Weights of a small mixture-of-experts language model, trained from scratch on English Wikipedia: 13 layers, width 224.
Below are experts of layer 6 (counted from 0) of a mixture-of-experts language model. Rows are named router (the router's row for the expert) and show model dimensions 168-223. Each number is 128 + 32 x the weight over its row's rms, rounded and kept within 0 to 255. Numbers have three digits each.
After each expert's rows: "mostly gets" lists some tokens that are sent to it at least half of the time. This comes from a sample of Wikipedia text that the model never trained on.

# expert 35
router:121144182118132111134117143137132186170123173112151113154158112144111093141179158083155094179162094116101163139059125078167121093147152115172152115147142120129187099095
mostly gets: " York", " States", " British", " England", " France", " 2021"

# expert 39
router:106116091195167139181069128151171126126146126097107105139135096127121086089081148103132154171149096090156083180150177178126160069111190076092132151158157096099079156096
mostly gets: "==", "===", " ==", " ===", "====", " ===="

# expert 38
router:128139145188092132117132108150136118132088094111098145141130151110125126082154054087177149082148131112129193151070158170075081146112133103114146116143164129040124163182
mostly gets: " and", " or", " &", " but", " than", " graduated"

# expert 26
router:121155172123077155134113108152123124116194150129070079066152162189119085124136192155097160139156110084095165143117078145129128157120147122159136125049142124161129161190
mostly gets: "-", "|", "See", " \"", " '", " †"

# expert 29
router:134159079150134119128158172171100139064145056089125130115093131134176136155163084113131138028119148092160070137107107144086124167117121077082108128113137159145160114115
mostly gets: "ear", "edom", "ems", "istol", "ows", "atter"

# expert 36
router:070127096114049076177100176135157167185154147197151116098101154138148077110116082141107185175101107079105170162147189125168138090089103148200151106077131087135193152113
mostly gets: " M", " Ph", " G", " N", " K", " T"

# expert 12
router:125159128178145097155170138162164149157161122114125093185138145093101094101136135131097167177153117128067166182149203184155101083128137125174168133085069177162088186128
mostly gets: "|---|---|---|---", " GF", " Pts", " (−", " Pld", "----"

# expert 14
router:143138166108178183071108143123115097146116122141098137114143119101184115159123157077117146091117130150129129145151077170130126120070124097131116144175156161103178089170
mostly gets: " well", " main", " own", " special", " character", " design"

# expert 33
router:111153122165101133144159098097113159114151134132197080066109167121162148090201145178151166141136151115148134157150121140153120143145164147178148123076212113142186133077
mostly gets: "m", " comm", " gr", "pr", " ev", " fac"

# expert 32
router:165130139203173109164188084178130122133115095168160086172145168147180123093088139189104112101141079186135112164159116082160138126088092107086130134166084147115164152151
mostly gets: "ent", "red", "ed", "present", " lit", "ashion"

# expert 19
router:181096082171120122127140126119181149206150159199126158139142133117086109164071117136132097142124104126121138137155148101135099146150129158160115081085093077169210175145
mostly gets: " Mount", " Carolina", " Penn", " Connecticut", " Bart", " Rock"

# expert 2
router:125171105112112063109144126132073129088176105120207117101110143143145164091115176146118120169153146144233148156103151141190106200102159121155181152058167183096135128110
mostly gets: " rec", " inc", " sec", " uns", " withd", " ens"

# expert 11
router:123163126111142113138177139104178107147154160174135151147089079131024102105155101152132117171117127166077137121151186107169105102126113121219107085101128169118085178145
mostly gets: " 0", " 36", " 49", " 47", " 32", " 46"

# expert 34
router:171120085114142120112120122135119126100146158125158138136099132104060143129131135112176128080079137067136086124099092099135117113145073138094151142089124100152079079092
mostly gets: "ki", "ji", "uki", "aku", "ali", "die"

# expert 24
router:108142144091126177097109214089087123148147185144051120113098149130168116130124197123158158148169156131157100097121125196163129139204080106107131129125060130134127150135
mostly gets: ",", "),", "\",", "',", ".,", ",\""

# expert 22
router:087120072182140164128108133128164120091128125162162123084112111160137161091159105155062130085137115182058115099172078165149146140161168121157090155148164129146110133121
mostly gets: " Coordinates", "|---|---|---|---|", "|---|---|---|---|---|---|", "|---|---|---|", " Website", " Genus"

# expert 25
router:133114128133181081168121110101064090139127066179158180153120130140068148104124170145073077150076124161108099079128117096144103086144060121165093151078122140130068104115
mostly gets: "'m", "TAR", "ternet", "Be", "pper", " Santa"

# expert 4
router:148131112165107204131115117188186106093100136095092126080127112111158121095101099127106102124136115111084095121114088063100112115120123111120124151130187155124070103165
mostly gets: "The", " The", " its", " This", " a", " an"

# expert 28
router:132071168118156115132091133117110114179118133122136162122108130085132128191168106086100079146132171138116147129108114091136125111129126183094125137199075097111153082120
mostly gets: "ator", "ologist", "ulations", "ulation", "vention", "elligence"

# expert 10
router:167138070116110169132134096123069111125183164153153121128082146107182154074200143126111105101144099138189168090112139105154144107142125141102157139164159118100166125087
mostly gets: "thing", "cess", "jects", "ribution", "pret", "clus"

# expert 15
router:185099112140124073143177104125127065130115158111120157148093117119182137160119142114127154129150110167166184138176159153098124177132194154135162155113096152058162133082
mostly gets: " match", " football", " basketball", " win", "finals", " baseball"

# expert 5
router:135107124134097091091078091107155159106071100088111144139166154136075164145117147102150145131103209109145154128126106110158142133143154137135113100077102104115174078102
mostly gets: "ardo", "heim", "bon", "ș", "z", "dam"

# expert 21
router:122149159120109159147110141182101125121090141135128100116115108141097159173092133141113139152170103168176110122146180084066107141161118139138121170235109200121095100133
mostly gets: " used", " such", " known", " found", " called", " announced"

# expert 8
router:072144118162104154106122154113080150134066139107131149084139116125119143123102153139153115116138131102143169103127170067063112098155150094095131143200162124091111078178
mostly gets: " was", " is", " which", " been", " are", " has"

# expert 30
router:167104143071134190158097169103119170157062158122140055170174179131072135142093097073141115134120117112091078145108142080095153147136139174104121106117153162112110151150
mostly gets: " of", " in", " during", " within", " at", " among"

# expert 6
router:120139083087139101101137117155132147134138112128150160121114035120063172137094114117084116179146096160108166148125100103152135105129100144142137153095045133104029097105
mostly gets: "NG", " AUS", " ITA", "RS", " Records", ")\""

# expert 18
router:101112137202155185118123154131082169179145144062115080093159142105182148141150156125123075171105157128123117139069084069087146197134128118071109099151098118176192113104
mostly gets: " life", " death", " father", " President", " member", " role"

# expert 31
router:128100180112172147113101137103152162131160090125183165164155106146092108164112130087119121068114126176119139131152100135143124108103145167060132115048067118147151083131
mostly gets: "sky", "raph", "orf", "sch", "uez", "imir"

# expert 13
router:089107031135102142135128122118175147139126148167102149160130101126155091123077103160098145090121084137105107106138121190160184155140124155176107073173112123148198076116
mostly gets: "sq", "iamond", " Density", " Website", "|---|---|---|---|---|---|---|", "ydro"

# expert 0
router:099122139078155162082150121170133108146151178174116075123111137111085135132115104165132161123193131122138098132113136200140127090153122069150196125139153157136078159175
mostly gets: " -;", " +", " :", " —;", " —", " -"

# expert 3
router:100144099085169119078108177136107086097167173121132080123115132103128151187071111184133182222124126092088135102073089160119117124130075110134184141150145098125092170209
mostly gets: ");", " |", "%;", ";", "\";", ".;"

# expert 7
router:111108104154088080119175158105167097118171084138199107105150175154131121112128165208155117095125130161130139140158161143124162138130121161176103135124126086116106161118
mostly gets: " Jer", " Ale", "uther", " Jess", "Don", " Les"

# expert 27
router:094138109169143140073155121143172109103110123131141120135141102179071055171151130099189135154142092138143133108125110094175053103123103052170079184140109099172126149070
mostly gets: "10", "5", "19", "7", "0", "15"

# expert 23
router:076144135077129092068121107138152083113097128138102102137072066140111099101100138100081141127140180104106138104098162151131106096099128093126112113136138101113142164096
mostly gets: ".", ").", "\".", ".\"", "!", "?"

# expert 9
router:152112189097132168145121187139130124158129144107135109135147133148132110112117158113103069192085139105123100093093139083109092170152143160071114155131073210087127189162
mostly gets: " December", " September", " February", " January", " June", " May"

# expert 37
router:144136163149082072128149088125157084113093135140107143074135146105139131167137120082169145099127157152158091120161077148085139118090096135114113098165163107126183051135
mostly gets: " first", " large", " small", " much", " second", " up"

# expert 20
router:130122103164153151129112173112148117145051140173126173117115090093182119151134088099092126164144091158089157127147120160121149181141137095139153127204097059143129170127
mostly gets: " species", " album", " football", " League", " area", " election"

# expert 17
router:114158131116097095145080117111127088145108116189077174164138124106203097155147134118146149201151118087163147127133113133161090111084151121124078134146087065148119116136
mostly gets: " al", " red", " co", " re", " anti", " sy"

# expert 1
router:182140206100169144177130094174073106115116110088133153136214110091100146171090110137102123097089165154184097096116141141131142109121116173073070129124115144093106105140
mostly gets: "ing", "ising", "ating", "aring", "aking", "ving"

# expert 16
router:123085190135131071120149111099127147125106076120179129204164170171070156127156138132189116103133160133136105157140113200108111113152112135103132132061171128170110106138
mostly gets: "ghan", "mad", "  ", "ador", "ñ", "rez"